config.toml
n_layer = 12
d_model = 160
n_experts = 64
experts_per_token = 4
d_expert = 112
d_shared_expert = 128
activation = "squared_relu"
moe_layers = [2, 3, 4, 5, 6, 7, 8, 9, 10, 11]
router_score = "sigmoid"
normalize_top_k = false
routed_scale = 1.0
balance_loss = 0.000188
balance_bias = true
init_std_router = 0.0073
lr_router = 0.000829
vocab_size = 8192
norm = "rmsnorm"
norm_eps = 1e-06
tie_embeddings = false
optimizer = "muon_variant"
lr = 0.00684
batch_tokens = 65536
seq_len = 512
train_tokens = 762400000
steps = 11634
dataset = "wikipedia_en"
Below are experts of layer 7 (counted from 0) of a mixture-of-experts language model. Rows are named router (the router's row for the expert), up (a neuron's input weights, with its number) and show model dimensions 80-159. Each number is 128 + 24 x the weight over its row's rms, rounded and kept within 0 to 255. Numbers have three digits each.
After each expert's rows: a language model's description of what the expert responds to. This comes from a sample of Wikipedia text that the model never trained on.

# expert 54
router:096091160101142153158144106142125151066123129130109143130131118122140108154128112101131085136109140151168127108151120108124154132122163115141150134102116102194113126097144124131077153129134138170112125132134148166128150140102114120102141137
up1:155130140098128093157157125119127109125138115146150150141123115145175144129115081131149106090124110079201096126099077109124186110132184167142151142112119094125123138054125148117170134142145143134141153148113131116166123121128101174136133134
up2:119081124126191127114122162127165145132087107134155115137127138124137120116171156147158107106144103123159158132179125107145180168175104140105149145117144124144105118080104106140133113156113097118172154126116117110118132129145143121094144114
up3:129151140092081139144087077145147156142152125098147129178123110126124099145131137163175099078104125167152122163101140115136159128110144121159155145123159105092134152116128114164120120108095115120139134160126146134122099127109169137122155063
up4:154114149101117110149166148150164127147136096120086159145120119134142164134138105123116070077141100115136132116134141088159099124104200160130123103136099125172123086091107109137114143144136134123088124142164161105120132130096140163085089152
It responds to: Numbers, dashes and country codes in sports results tables, such as the dash in set scores 6–1, 3–6, and GER, ITA.

# expert 52
router:118129082106147121094153137144125147100169093153115128134153122157163131150128114127104116110157143153157109118133123109156148135140131142149110117105108115161151127151127159175120158134140136141089130114142142205137157129124131094102126167
up1:157150171096094148099121130162152134166106098096136150123124122106138171064060107157093132151118139116145154108105086141107161149165119150104135134121118120086145159192101129132142115140114101156150174112088086125135144144115150160135118141
up2:160151158111113144102139154130101106107153111074108107132097131106118108144137165142145145178130117144130147131092152055134156114145182089141116126111109161176107139088111115148129129126117099106112130106144082120101151122111111117130117125
up3:096137114136148171114144147141148153093127124101140150131144134153155127170134130128155102156104081163134103105092090111074169152113110168042165103081124137153093136155197105118137154121140135137145125141128159116142108146096102175127093114
up4:114152124112144144120133075101104108166124111112130123096123105107121098107113145121097172112179140129154107133107140114150147128128081114102129141116154096117140118144118144142117120115121124125146198140130098164109121128113083118115134107
It responds to: Syllables inside Indian, Japanese and other Asian transliterated names, such as Singh, Bharatiya, Nandamuri, Shibuya.

# expert 51
router:145115119100123168133166123201139147122109099156150158173119115178108142127157126120167080141129134159145116143117133108167132142131133119128134131135114129149146131139118129131139128113110139151146094168161150121157105125111112099109112154
up0:149091084141128157154117102151108128115103112118160135101116127135105122116135121129139097129172080141151120086144096076137134131112090101131160175121155129149146153127151194104140122135077138104141122140110150156133147150109127114106120115
up1:090132091128109134124124122151133136114153114096097109169146106135099160151146121106145096099117127125112115132128126158146176155138124132163128138136156098113159130126099159138098134104110135140136124118119107173142154142095115072162132104
up2:147139106128129133144140135124112195133121158145080154143119165178088159176196101149148133132118144142106132157114092103133123126125136112148118126109097163132116162150151119158135121105158122140154142168113139176132135128177091066080094119
up3:131110142165155149109112122164178153138097090135133172143115156140127146112120132124142132124128126122137123137124133177120153167111070137089106107137150151134140139170174107142129186131116135118070128089141132123139135115156139107134132164
It responds to: Numeric values in statistics tables, dates and years, especially two-digit numbers such as 31, 38, 67, 1975.

# expert 38
router:154100116108136134129119105138123153103156110125150127123113124146139128124153149101186090146140152120202116114124133152120094104159122094144127128123105093177138141170118124171099148137121116128128134133143158181153132168136112126143157124
up0:139113142120139104156163132087105114169100124164147120116142112161141141111144088132108137072116102132153134109124147145151078163143110129177106123171076146167142138125091147160134125137153157146092129156121118155094080134126144146120116122
up1:196137160115137147144127154124138122098127102172123144161127161130123157188135166113159179122092115117148132139132124138102084128128092123148123143126120100109181095180071135087111163142104159117153150109155116149193130149120174141174125094
up2:127133174147145156133147108076152102104129138139164125125111171154122130132121182100197102132113102094123103126129104187179102157128153065190114142163108130136127120126086098124102152153148130144138129100098142139145132169106071127088135125
up3:137134144158157144116089107113104113165163088152135118108159146141124115150121140114119121165138145097139141109109130096139130108096088106155103126076132116150114132132138136110112099136123127164093131135101115138127196115159137183120124176
It responds to: First word or piece of city, state and country names after in, of or at, often in sports text, e.g. Los, San, New York, Athens.

# expert 29
router:125107089079139115168092125183101114101156060113146159145115143134158131095116110114135112108133147122166133148106113113118122122152141136142137135139088114133118156134139145131143194129148155108127108166169145099104121094165130148141145113
up2:131138079106143137119113109174120136171168121135121122150103117148136098097107111132115094161150152134153122119174090122156108134138115119124122143109205115143122139131176096119118167136135152155133124148139132115151119096054136120114160150
up3:140074173162097160163086114147124129163112103139140145139090150102119129089142129151117147112114124124126159123109129152102109119183124093071112118072138105150161135093088100112130200121129154120162145156135114125097142141096122092152123172
up4:080130122139139124117066099128134151128167132076091141101125138127138161123149133133075090125112147087144166127147123110155130168197142127184105156156087121138138131093088109133118144154172152134130127165130096132126140109121095114110135093
up5:133143134111169142112124104126107142121146106108121127145107090112104092168170107116150113121130186113127186121098116115174152137137133134091144143129083140134114106135142149100175104174135142082121094112187117110115141145150144095122094105
It responds to: Verbs and verb endings in explanatory sentences after is, which, it, such as located, known, called, refers, translates, used.

# expert 19
router:122120145109162157148097104191107146115161129128132168124181134156153167153155177131153077143145088132177123122127071122122112116148124153101163147140112126172146124126115165137098161118137139120111111160191156132164132134153144103098135143
up12:112119066155142142136113118158132131134105109159142093110151089108097169126140125114116136101093116110142140172141131102167123147079134138102150113108124156152150127171173151121113078137149160110117127152125111128116097140140130124132081126
up13:127105146116153192125153106146116106157139107123137089111113123204108153086143163152112127139095140115123135109109115143146107152107144096086091131087141125105118127125097128111124106110101092159114133140117102101154107114158132113149170089
up14:134174103132119111149133129145165186110119155108138149156123147123167134146166131137140119140133069105121116125133102113126148114152106162114137142150073127153145130091108158107139100114120144165163155112133109108173145205120108121128152134
up15:164128083114108131121165141123114145097121133132117124163135143141147084139137118074143117113105149093103116124146108162166166104144119197130085081156116129092133146090135167128107107123127148137132131154107115162135106141139134165114124122
It responds to: Line breaks, == heading markers and the first word or capital letter of a new section or paragraph, such as The, Early, See.

# expert 21
router:112120116097120098158116102151159094106127083132138131172156145124114140084116121124142125120159161145169128128148100157137137136125128151148170143161131093163166128118125111129138140149133186105117107154143167178136088104132123112129104135
up1:152117142083158127145147134132141132135125102116165125138113167106127179123142149113087097117144088119099140154101113152153138144104163159097094123176138126129140083137159121149117147145139151106160125100138142140143140149090123147136118176
up2:118124120141143110085139130120154107099120152094150104103095105135157137141146169095117145147131167141160156110113126118159096103084161105200155103151157098123117106101092137123152108135141119151156106158084179133124108126125125139133070118
up3:129056142077121163105155122120119138086134132139134140092146130121144091073161099119157140136095136108133136100106150141151165126136117143116120104110133132120133086143124143126126124146135144102094119144120152142115119141157158086133145120
up4:147092125102152091135155091147098167147137116117177087105192147087156131129130146124104124173128151117106170124165104128182141111125140135117144132130139137157171128129104152098134092103082112136163130118094104115128119157072150120158094105
It responds to: Opening pieces of long Latinate words that continue with -ation or -ated, such as inter, con, ex, pre, dep, expl.

# expert 49
router:174096116086151143117135119112160118109199108143128140122125126160142148154117159110157116129130134127154104113119126169142102126169124134142120127095095083255109148130156137153135122144139155141130072127129148156124107124142106089146107157
up1:106117151120130170102135127144108095138197096111154133122144098154129152164109107155134120164146134150133143151136138122099128094131118117145124114109116082194111119090141102166108117169155151075100151117116154090125115091122117136129148119
up2:104124115124077076137095107090105124132103140102156120102166167171108163144147152165116147114122150074122135129109136123141129096127119092169147112141110151130126099154142120153138110138113129170097111106173144103118074098129158083114114087
up3:145141142098113131107122129130114150172139097141115130113136141130142136071177125098121125096147128122134081100137123137140130156117116137129147122142132128142141129147133096122140101122126136136153129089135122089098163157173167112155164093
up4:180138135141145130126122114138137171137106158143111099151108164120148095162127118161153132140160101145102142109104135159093143116125136081145109099120117149184127068136159109165104137124094166131130129131114090110142150072054081102121138121
It responds to: Word pieces inside foreign personal names and place names, often after an initial capital, such as von, Kr-uty-kh, Pav-lovich, Sel-angor.

# expert 46
router:142141127086127148159088114161144115107121115139122144139155159143103133125130117111173107191148138119177124121137132142128131140157164127151159134149120147170148160145170144127061181152174160181093098140140128148115110131202137139119157122
up0:104115138195060156125132101124114151120127118147085100143124136151095122136122138115115093133113172136150149088145112169125122093149107152143156099143115104128127125143098164119132150138112133101184120112105143127129083142134171134185109163
up1:112111104104137146163100141150121104118170121089139140152156141150081140119141097124139072113150128153158085143129147160152100141138103107139123124128155088083109094106139095129173107165102071108150120129104137132145137075132130172108119105
up2:155107164184102157118157114134132137122162095138105126145094141125150168197131082082121114130130130132141173139065135112153133142147188147121138117110093128092131146132088097101125139093151119133097137113134121109097154110148135130157163120
up3:122118152101116132125145101176126137095128141158127093128123141089112117112112129126093121129111135105156140134178126162184115165139144144120135156121138116163187095189151096117143099125095171104106157135159160087114106135148151167146158069
It responds to: Words opening a Wikipedia lead or section, especially after a title heading, such as American, a, the, and 2019 before documentary film.

# expert 62
router:104081134109126147154113107099180130105181071153117119161146136136112125074112144157156101091147185136183100128096102134168147159163107146113114131115104109161172151146133108145092102127151133113130081119127125163142151091145121142085143146
up1:105162116147078113115134134135174177132143116116092125138100144138131107146097113147104111071152124160179159124139157196117144106126141143151155127120100155105134148102111127121114104167149134152130133100143079158117144114138161111137122166
up2:129099118127123108144177126106162101103119092142119125144134122134163168141155172118109183118194114132128133140085148146153135157168095099120160095134100115093104124120110157121108096075153141133115109117090145156128132106144096155152093149
up3:145113117093131130108106173167143126161133106135103145154136136148129109110110082193126118101183127114118115116186107134143117167128155147126111136135116134110137096143148162150135114127127123131136134099106105144167124151121127101105094122
up4:133072122090133170137103144130139124125207113113098116114082142115156160101119172115163108126122111127149112180132083120133127135140142105108132099090082139101146118120140126121124130113116129125148133131116122126136146113096120090101125146
It responds to: Middle syllables of technical, scientific and mechanical words, e.g. p-um-ps, st-im-ulation, cont-am-ination, and stems like engine, electric, bus.

# expert 14
router:147116096099123130132105099184121127074153114137125173179121130203153134138124146093160112113120179141160128111127125165146117150160168180126159140127105143163118168134128128132119148124133143138110079101147135105126147143103149118134120130
up12:140092129113110131147119126096155161101060143139116116134116156169143113102108153130126113133131121139151143160141136149143123127100149146132177136108124148125106122139130120152155134140076126135171131175119146138110161076131099143086158145
up13:147094116142182168107136134107127127128109114135117099149091118130099095145117125120135105128111076100153137091129138106139148154142108140140128143086121133175136090069168160117146159119144128115166112112110118133105108124093077108128096128
up14:127159110155159138148089137147134110098118125142121140136128158119137135130166118159120144115172131092123125118146099169135113191153136159158131132116154174141152169136149119120118115152084166105117125141137087115166130116136140121179149155
up15:131121120153117126154106127090166122112095154192096120140123165177119177153159114073182140136119122155120139106123149128155108110134123159176097109125149127181095127131150141120170121153094139148087112199078131117113141161151141129120175078
It responds to: Latin-style pieces of genus and species names and taxonomy labels in species lists, e.g. -idae, -ensis, Genus:, Species:, †.

# expert 11
router:118110094134113159124103104147098127078109092122143173145135126213131121152088169111143147109148145144141157112082097107147151139119180161151140157113112151181161156144161160125120140125134148143142073106143146146126131133107109111133118125
up13:113157144134119151126125148136115112153137103082109122136129100120109139132132159098130120161073112135157145113092121158134115153110137116078160109154095152150154160108126105117133139123153132101094172150139146153105154123053133122097119163
up14:149160099129165133151107135110109154147137136106133132144107132135110078165107117134125136130105113108163132124143140162165146128140088164149088155148122114143103089160119148128085139114123136116147132177123134104131115131125181130108105150
up15:148140118119137165152137137160115140130178115129114142132123132136086094102124136197139154127100118134121139122112111138133118104173138073160165171106101123153136111104098149116110119121153128114117101142142178108129131115147103065133109087
up16:125137092148098144131111140123150141176114115127165106119102128165150099124122116120168175152173124129154114137143121141143122087102148133128095151110127126159083147126163173153129133104145154150145126158133142100128092102166142164125147148
It responds to: Digits and pieces inside chemical formulas, SMILES, ISBNs and data tables, plus Latin taxon endings such as -idae, -ensis, -atus, and unit symbols.

# expert 56
router:133129114123145127130117135114136128119174118155131117123137121116179109106139181136161106136173108151135126111150116136200095146136136089155130120125118111168146169134135145118121138150124131151124113116149159104139154169123138116093154127
up0:153115134123179113133122143123192083152143098125151155087108118116137169102124185125117157131118166109125144091132112129144141146128099137120157125146104107148125127124139158148175141136136150106133161113103135118140157144131089113129156150
up1:136120136131082151158118137117146119132125132108116160136115102136143131128118086140146129085137136067136149103078094140156121161167142099111131140087128078140136099151085104132134112153096144108106161138148088095143131130120123105097126072
up2:099123135133107184152166149135072136117165110126112136099134102105149110125100062120122112107138090133123128139148109168164128116131118109198147097116118134145119112183140101125126150167099138110117140119153120109095153167156134163136100133
up3:169143143097113167091158151101145135133167139161147128120115123141136110068145141148088066141129131138084096139136129154127119148137145148092135107138109083137136146106115162146125131153121141147157126138103121107152120114147123089133111154
It responds to: Short lowercase pieces like h, sh, w in the middle of words, and byte fragments of non-Latin scripts, IPA and curly quotes.

# expert 4
router:165099119074168147155126069107152148123195067112160122137130149110148096115137150103151092146151131143163097130145134146161143152134106132138167126136137141168120127143095143109137128124112132122123093147157144153098126153129143137096121130
up12:093108117139151140119136106126109153107130099126134081157130123159136093131099132114150113146107116132157123147198154179115100153146085170140153085124126170099135172160128127151140138153120099149111096105126167157148175106134089131138114151
up13:131102121109176108130119121140078134105146106103073114146116090102107087124121124138152112150152125142138124128166131126161091084140145124127091108125115134139080118135142147088091100116143135127129149139105118167153150160132114149128126107
up14:136153110122110152102186122115149132139143083158086105163108114105157161166137101103112126145133124110143107111135090124138160146148121118148058108137140110143144116130081129095158148102114139181078093128122146128115136198152133131107129162
up15:154101170116108161162135101130100133077139154137176126136126125142146107116154139140174164119138150161101141124125139108128113091097096116106136075098138117165157115115127142105101137132102132108142164136138080131124099123137136100137136099
It responds to: First word or word piece inside titles of songs, films, albums and works, often after a quote mark, such as Your, Night, Dream.

# expert 39
router:161136086090154121197128056121141143128168068118137144147130141117148100113131165079130130110142138139132104103145139152154124140160135108122163131112135156141131141158113140121131132118124132153121108164150136187129104140143141127138141151
up0:148126132142174131103097090096137116104082127138136103157115107095172144146159120153137140141157140089121117107125152140156167164149160094134141120116106125145109112101129124110119120140140098135110151158109144139087106168114129114135131129
up1:093117113134107126172099115146121147121182115128138142100115103119141105143129152156131111148139150135123098072164129119137133181121094096134135104114141098122147086164149149097151103105133134151136179159138160116172092148096097116122097135
up2:152150134112112146130101101083131142129164112155126109142149176113144105107124042136121132141131136099140122130157099175148111120120151125121138155119116143173156116116152147071087111090112099125134113127149108152117146125101139130137112131
up3:141155159122130130148150161145172102152116143091142125132102145110130127097159150157115109091115153133121132125107103140169114103145091120100159113136089106138120108103152157127123180102118113111168116110110115121089085094163129110099101106
It responds to: Words inside song, album and show titles, often in quotes, such as You, Love, Night, Dance, Livin'.

# expert 6
router:096108117124113135130138122183125144066125109131163139136129116125130151120127119119148102118121121133153134111141114137122113177105173128135116113076126148178146145154137146135137120076113119115153115133167168133129110127124096104103154145
up0:123114118121155091094130174182126123119167128120150076132105124140167132114119139130094146107137111136144150104112125124099170131133135152187078083087143102196143146096126158120103147102123091087142091143166127136147106132144093098155115132
up1:113142121140153099126137121136152188121114126118125118170133140133123089139101129142103138156122132126094163137129130107166143091094166134145181145117066131124107139090161136157150132150120136151135115182150135161156136102134177119114157116
up2:127114137106136093103174160133139114102139119147134138103139140128135167100105111162094149103115130133110149143121157124119130075106127156133141123105116102163137138108158145128100146119149073126083146140146148105150143095120114079131139146
up3:130104124130117123131115158168155170130090101160109097126127080073144092136147132115117133151097148141177143123180147125104170165166126123088141135160129127139142119096148112139133145138138146119119168123115119090129146152103148133114136093
It responds to: Digits and unit symbols in infobox data, such as coordinate marks ° ′ ″, ISBN pieces, postal codes, ft, km.

# expert 25
router:129107131115151141160121132141125118079120078123150182159148147147120110139140125081145129098113118149199114138119124123100147114118163119174158124143100091196131131105118130155075157152103124180107137125114154134131124118103114132113133139
up0:106135103116140166126135110138129136112111203174115122120132125141064149135146118124127104123108099105123115158123134113141101143131139157151169147119080138137124150126101139111061111159163089180136115091112144158081085112137110150119168140
up1:159141135144134118150107133145109187123151122129157063133146118094088087105135117142136103140139128118143131100081131103158106116128108136102160117185119136104114129108117144127135139148116132111080136100182166121119125143095141121114124116
up2:079142105105122148116147134108138134104130091107156118143122201134112123138121109121133083117157125124158123102203097157138158150159145110123191137107126104148160125115122163158104082124110130186089175131142149142156188125164116140111164126
up3:128182139097137106088125140116155130121146127127132140157144109090131163147155136155159145146102153167148164153174069134083149180141143163126139130114098106146149155094123150136110118116138134156164136130118105069094145156149137178108108109
It responds to: Short entries inside table cells: numbers, blank cells and country or position codes in sports rosters, such as GER, MF, FW, 0.

# expert 59
router:142110089124168127165125121099116157120100131149132191127137154106154140100142112127160105099155160139106155136130116172154094091186167128123149123130127132143135161138089168116098136162152135144093155148127182150145125096097132098095136151
up2:168140109112136103120111111100152110148111175126118117162134128091150199181159099064110114079150111132117147134131125112110097166178167133163165168103151149117136153132121140093110146110156151133126145088113153143097142104114090145141145103
up3:121127105167142184190138133113133133100136125183133106115157147082164194116140169126133123123145127101124171114135082106153123117169122106129119174138114114153143154131110120135087117136139131148121147109098156121140157071143164136158143114
up4:127148108083145123088117124123113147101111151138126150081127117094166136106155137098134135170094089153118145122107100133066093085108132133150145146158095144135130109121110168130096133146122076147138125106105154175120123113144114139095136159
up5:153165133112140111104104161133156143111111097136186160144140100064124111103146115157123154177112141128105151148144090148125139146128121118120188173095114110148120121130094137146157117135101079120123133138124151109148162104112150102123178097
It responds to: Plural suffixes and plural nouns at the end of a noun, such as -s, -ions, -ians, -ics, people, members.

# expert 20
router:105114131100177145134168108132139123092165074137155131181125152139132110091112082138134105137105198171150063148086109126110147130172125105123171101122117133148130128170148137116108122126117172115121104147120131101105098090157103103131141143
up2:141149124154164138116138115104132086107137119099136143143101111132151162141141153101190125132106167112165147182122112107153175135109139120113129082098146163141125094109153115107115113147146145119097104089143155125143128161132102114095147091
up3:082109132095137111142142148118069112120081146135110158155101117111126124129129081110098148141163172154114092143139124146094182100127154127149124119150129106182129103129098179139073144124103115138166108152136122115113138112125149112121108111
up4:156137149130137153112128116174079124154140129134120138109147093062143124098155133151091082147130127122163150129123163151149115163137153146101113118108095106128120110130135105110142143106183158144111130148136105131099093103079099102150133111
up5:136143188161136169142117154124128126127169099139139122126101155141110125112131134113149148130110190139156123159085158094149139124166148157122078102116147111131141086135115113151081099167125146109162152161128108132154142162107120172136115156
It responds to: Forms of be and the participle or adjective that follows, e.g. was, been, is cultivated, was certified, located, became.

# expert 40
router:082112089082131120132124119172131152086175075128121122131130126121151110098145163118116135137136169144178117146152115149184134149145129161166162163145080112168147148116137109117112134130130151101124112132133164136120121178146112128092171137
up0:122150087140204128119109110120108155105097147128101134122105132087147110119126139128134113107113129143127135127100197128094115114165137150060108169156133101190142155078167111152119164154052124141105134130157141151119127128124123119164172124
up1:140136132141152150123158154116117120144107122108166175140126090117161148136181077111125125166120106154171134092127127109159158102144107136128174148136100131125156100198172126118134133124169115131088099136093086124156161131138118134154120132
up2:159093126149139116140140113124157106079184138087117115121117100155152117121146140111105100128111154118110113120158148144137151105130150169154154134138099149128149074133123115146143134115094097114096113109120093198152112137189087111150186139
up3:071114113110103129138115123140154121136145130109156131087145100132080155124109125125132117120113112103123146109165153155127097166113167099113136122136113117134095124132076174154110166140123102130109124171145145111151144130130119111155129119
It responds to: Single lowercase letters or first pieces of words, often in French, Latin or Italian phrases, such as f in fossiles, d in dolce.

# expert 58
router:148106143101135184128147094141140116128094102169125106150115141152123166097136125120140155120122092128131099146080104160143159140167159145171144121086107091143115155171144104118133175113150147131119123178116135153167132125154125133108097127
up0:163160091117092149142092084102133115132129126132105141173141107115138117087125143090131147088160139121131103169146163153121133131149106145142123126065106115114142120107134114155126133131165139106148142146167157113139143134118082110074153172
up1:161136105103137112099119155119145141100120137099160098114147151122133119151129138102112129135166132157158132156176118131123133111127142097123127136123100130145078147150134127138113148097151089142126118131121164126103078159107143183080061102
up2:150130150150146112138146153145110103149088135177148101116092120096106130132143164176139154074125117148141169136125118150145110136099132146134114129168141119132101106137120155154101091115161178144083116122209134117129104158120142106118083084
up3:151128117136131120164145154137151116105087084126122118112152158125079102159137150161121163085122133165156141143154086130115158101136167149138125104125095166104131112090103095124126188075096115121132105123124163149135127144128123135141115117
It responds to: Titles of offices and roles and the of that follows, in career passages, such as President, Minister, appointed, Officer, House of.

# expert 57
router:175122099089130148091136074142172166086168106108134111114113104132152152085141120080146116124128127136158105142124132145143123172140179128129145150108111112160157135118125168117100133124097129095126109131119138149098100132107131103079123100
up0:194114126151155159130167081123113156158167129145162114143135134168100142108146116125135158108156112123116117119113172162132137130127156095129135169084158149138109127117126166122192134116098115154093114138099125175150117103092118103156095098
up1:115133144165128133100168170140095155110149121139105118117131148145119137135112150152142127131176135158133104121144135147100122138159144112142131107114091084107074148137107113128142112115140144139147143098121151069129073137163127093142097125
up2:114133103083111095131107124175134137170138141170131104147139151102155147112112161112117119120166104148165136107105131129106156147125165159149116115097140119109117095102142100127112116146146154141127075151113108109118093139141107144118182133
up3:120095088083103140096171130110125107127127094133173153131147115199157186121100140137184121153124156150127088156090166086102109116117141125118134110169122132095116177136142128124102112092124131118148108125133110108118112129128157153127129121
It responds to: Single capital letters beginning names, acronyms and proper nouns, such as C in CCD, F in Fenway, G in Gertrud.

# expert 18
router:119126084094098119165098123176165161093175111161175149168146143122135139144154117114139128121140150114118099137109124129143143140139131114176136132151096107170125144112121162134143118117135152138102134116147141165143127097158079124105162121
up0:149118113139135117097133122140132109161141157115151094079124107124078145129098134121133130150115139133159129130098090114165116120092156094155166156130126164152128118132105124137134127103123152116111125148127100063095177111139130114143139090
up1:142126134218127147130154138168124106169099128117139177148110118151124076162117133114074095125127086148166120132126157136114153130137107105168094141110103109105097111155112118125108131122129109096107129104132126148113079165166137135121151133
up2:148134149142132154113114187083122087125154126107153126128104132156110122165123166106104131112131127126142078157096126113085111156122153134096135107124137130122141115138141116094089105153092115096138139137132109164162120131174134131149148081
up3:087111154112129161171106149147135108113146111127153139146149157076099104112105096109148106097141133138126099117179138141129157115140113141137177167136122103174109097085152125144149166105105157145120156159146138105107102107139120097093112169
It responds to: Byte pieces of Arabic, Japanese, Chinese, Greek and Cyrillic text, usually native-name glosses in parentheses after an English name.

# expert 63
router:091129116093130145160141124157166130110141059101107097147177189106142129112097148127137061126098132151156107118153112120137133119109179125159137128135102118160129126164119129100093140096119138118127127145127144157157082103123126128145147132
up0:137103143142120118125137084116143119152122095065076147153146139117139137117181158101135097166104114133146105166123145102115142096120136107137131161113140119118150166106155155100072149147149113125150076105140153134136127132127185100108126096
up1:112117112124118103130129118095102133140154095094140119105157097096129124171136071152130120126134087136174152183126145115097133172113115101186169141136131113149137122108114084153096182087112117119148099098141154164153121111131101121125160100
up2:095101099099119144143162106155127118105140149089146091097120145159152136086124141140129109134099117116112116080106144102114089115141109119135113137083119112106078133141140142122147134130125148141157160150164135123120047092105177122105101170
up3:112129131134108162179122109144114106117125103164131130155132102129140127109143144147153095157128140122178152131104133160104134174117135140147086166093089132122136104128062054099120112123106112141138128144080115096125111115138134134166086093
It responds to: Words in album, film and song release listings and infoboxes, such as album, Label, Released, CD, and chart-table dashes.

# expert 42
router:166158134110142156163121094113150144128133117106120155160115127124182125169101174082130094155157117143152097111122099125177125151134138119143133108106136093172150137129130150089095132126124147105101139141147127137133106105129143138124122158
up1:164164137113108131137076084161141148134151137076115131129120167166147120117113144138114085144106140151130081106142167155124087107115123098134143146116099126128109154139130180119105123109144137143123115154118084149085112129126129132163116124
up2:129101116126134124129120099131135157126159136062109139160141130122144116132111121102143089110092111112136151135134141091137158146110127147122146127115157134128127153131099140124112087125111159119106076110139095155130094106166127082148139140
up3:171125154087118127153139087151084072095106141103137139121134116121119085118093158103135144124104104106134114184114120135122083122134120124162154130137095078150098101091120106088106118118123150123092119104110131117095156138140138143132104098
up4:173127164135132108083138135146119104155079142122136100100113144111080128136170148123102165156142151097188136147126127127126127161146078131115096136127140096093130128161146136172114107069140131130147137196105143102122124144111128082159106076
It responds to: Tokens right after personal names in music credits, reviews and cast lists, such as – engineer, of Stereogum, first names like Rick.

# expert 8
router:143123153046110143132128103153165145113116088162122132165103139129115134140113110146133106124144120153151109140101126163133144129144136128173167123124077120159128136174142140112103160133123147150111112163138124103152129117151120136101118142
up0:148128152080090161125110147159086096136133081124117126152092156140141107082130164152153116119108126144137107130153106146163109144103096088124189105157138109114131135142158146094137129135108150174121096159138142139126137130135132091162102129
up1:101131140149120075152106100128192143136124113165158105127133120107152115133136127098133108143104106141102128115114140131117143144159125142105144098136110139141183186095100104139109122159103143145121147111136153128141159103129186120149088135
up2:121121089101089148157170085142139144154122158097151130082180131108113161116115167113139132083115136142127148130131113108106090128102113116157166153145100097100090167135128146125095127148091090156165125156128154119178116108144108122093103084
up3:075130174133104116140165172135104147125133149127084150155135158089122127135153145170125137124135117132101113128125095122117125155142105120121159118109131133163099118099190147134114113183130156142129107139100164163112126118148119106142142147
It responds to: Occupation nouns and linking words in biographical descriptions of people, e.g. politician, professor, actress, former, and between two roles.

# expert 1
router:129086135094141149135136110141147142108146110158094140132168130119112121100136112094175156139145121123135107104101094144105157125139140169161136104138129102141077135152158115134138114126147142139138104110164100162182120132142152112069120119
up0:164143125110118123108149145112167117129104149145102176103131137131143127141094108112137131143145088156127121108105199080073110115075128144099113090188125127135119077134102135129086123104140126116090166156152103187112118134122127172134098145
up1:074116154108192127139147128100075152076159161126113137168112095109075139109143128101115148134142172139159125142140100089122140114173134184110157120148128163155134127154121118126126106080147126136150109132083128173165145098106134127143161108
up2:121112134094103148158164184119153174167122156134150178081146122145111096118125138142129140104114126128117143149114108137114161140136120149182138114154163158165171117123141115149116098151144095155096098125149157175118129165139135128133129128
up3:133098126125169137136087104140144074120130088151157117130120118158097127111139139107125122128126138108136144149130128161146156115101129136171116131114131131153113135162089118149149082109079121123104146106123085146160175101116114165143167161
It responds to: Words and word pieces in military or war passages, such as Army, Regiment, Squadron, troops, ship, and the, of between them.

# expert 3
router:108145120129145154163115109160156142135143089154125100140102130144151157141143126135135129110133137134148094146149127130139130164110143124142136094148104139141117144189153134100100168093153123148108146140100164166136108156133109110107127168
up0:136100134117159150164184134114092151123131147097123159113096151078132141128082161100113133147128143154148163131148088138120152089122125096142149136146108123129110132095085124099120138087114100153162162086110149143134122136125140121134133148
up1:122140109109154132119106113094138130126103087154105098112146101142129167102112103150083157120084151130155148104089105162094159072109114126131125080104119147100134104157131089162166089154125133143091135107094123085113117128133137149137181128
up2:208188101117169133144160099131120168100136129131138142128138132125098113148127108094110186128124125126143131181151089100146144125082070151117160095155108127116136146115137073122120130219114106126141106147174152102142131111124139149117135137
up3:142139087111109137112166132131155134098122126146117187108096125117111160137097103153108146139124102127122180108126123132158142127118141153091123142161119159149139112143118109129128096080120155118135135140134117098158142136138132129143128111
It responds to: Cells, pipes and party names in election result tables and political biographies, such as Party, Votes, Democratic, Turnout.

# expert 47
router:112153090151170132182087113130127111113109099110124153142086126173154116138118143106118124138150110107172130087102129124118138132177116095180162094147113123169094143134126133132049110092130128117105111133148168146150111152135078091136127143
up1:123104096154136108152148119075120128141111106152146149091128147167118141120142075147144165103121135101114113140149092119140153159162095114146142116075064096128143125132128107096120103107106101110092115135122185143116139125093125129137102162
up2:124115158104110143171142129117123062094149147125182089167109125124150113144132117112131146128075183123113124158135107159141109128116139104122169144133092114141135126087141132133128117133185148128081135106102116100119134115112116106115072063
up3:115111152170110124113184090131124172100105151127149111117156098097112160137094134167158118137129130129098066141096129152112125125165115103167173181130094125130117107149112113123122110105193135143155093119146124137125161149135106115139143095
up4:114126136175116117123118123118113141120118147085108134122113137106102154146124150124140074161095160128176118142096147151124138140121125136127130113119131127170142140144124140089180141109141135084119128150128145092127098131141105147154109153
It responds to: Pipe separators, line breaks and small numbers in the cells of sports rosters, election results and ranking tables.

# expert 34
router:107096111108157126106149128149123108116163106115143124143123143160155125093110148098142127106138141158162128155116068141126131134134145102147157110119086109136126133153124146150092168165102140115138116150185158148111120097168084139133152142
up2:135100102146122151170111119149144105153149139120173152121130148159146142075084117152127124141174135164137131146107116144136111145158130182091111130141103115150128102139095074133133091126094133124155162152083124126129147122175111156148127146
up3:127148109146116120152117090113144146127130141129107155122132127149121128164138080113114102123152088122107114152153148121144081077156115172135179164124121132087123117132091179127115141113103100124165115076144168137160125104150121128075156141
up4:102117161097143106112138117166107168157141104163141101130151105137117106112125173112157129110155090124083116091122142159132115109119124114129162112120147136141125140129126093110108183169142133122104110136102162150128117110143119109113118113
up5:113152106153125129092105117148166131081106105119137116140114111139161128094080150151144127142098131122158137166132088104137139171157106123154115105110133181152135152161128132121109152105124137123139088108129146114127189100167105122124127148
It responds to: Auxiliary verbs, predicates and modifiers right after a sentence subject in descriptions, such as has, are, were, relatively, wide.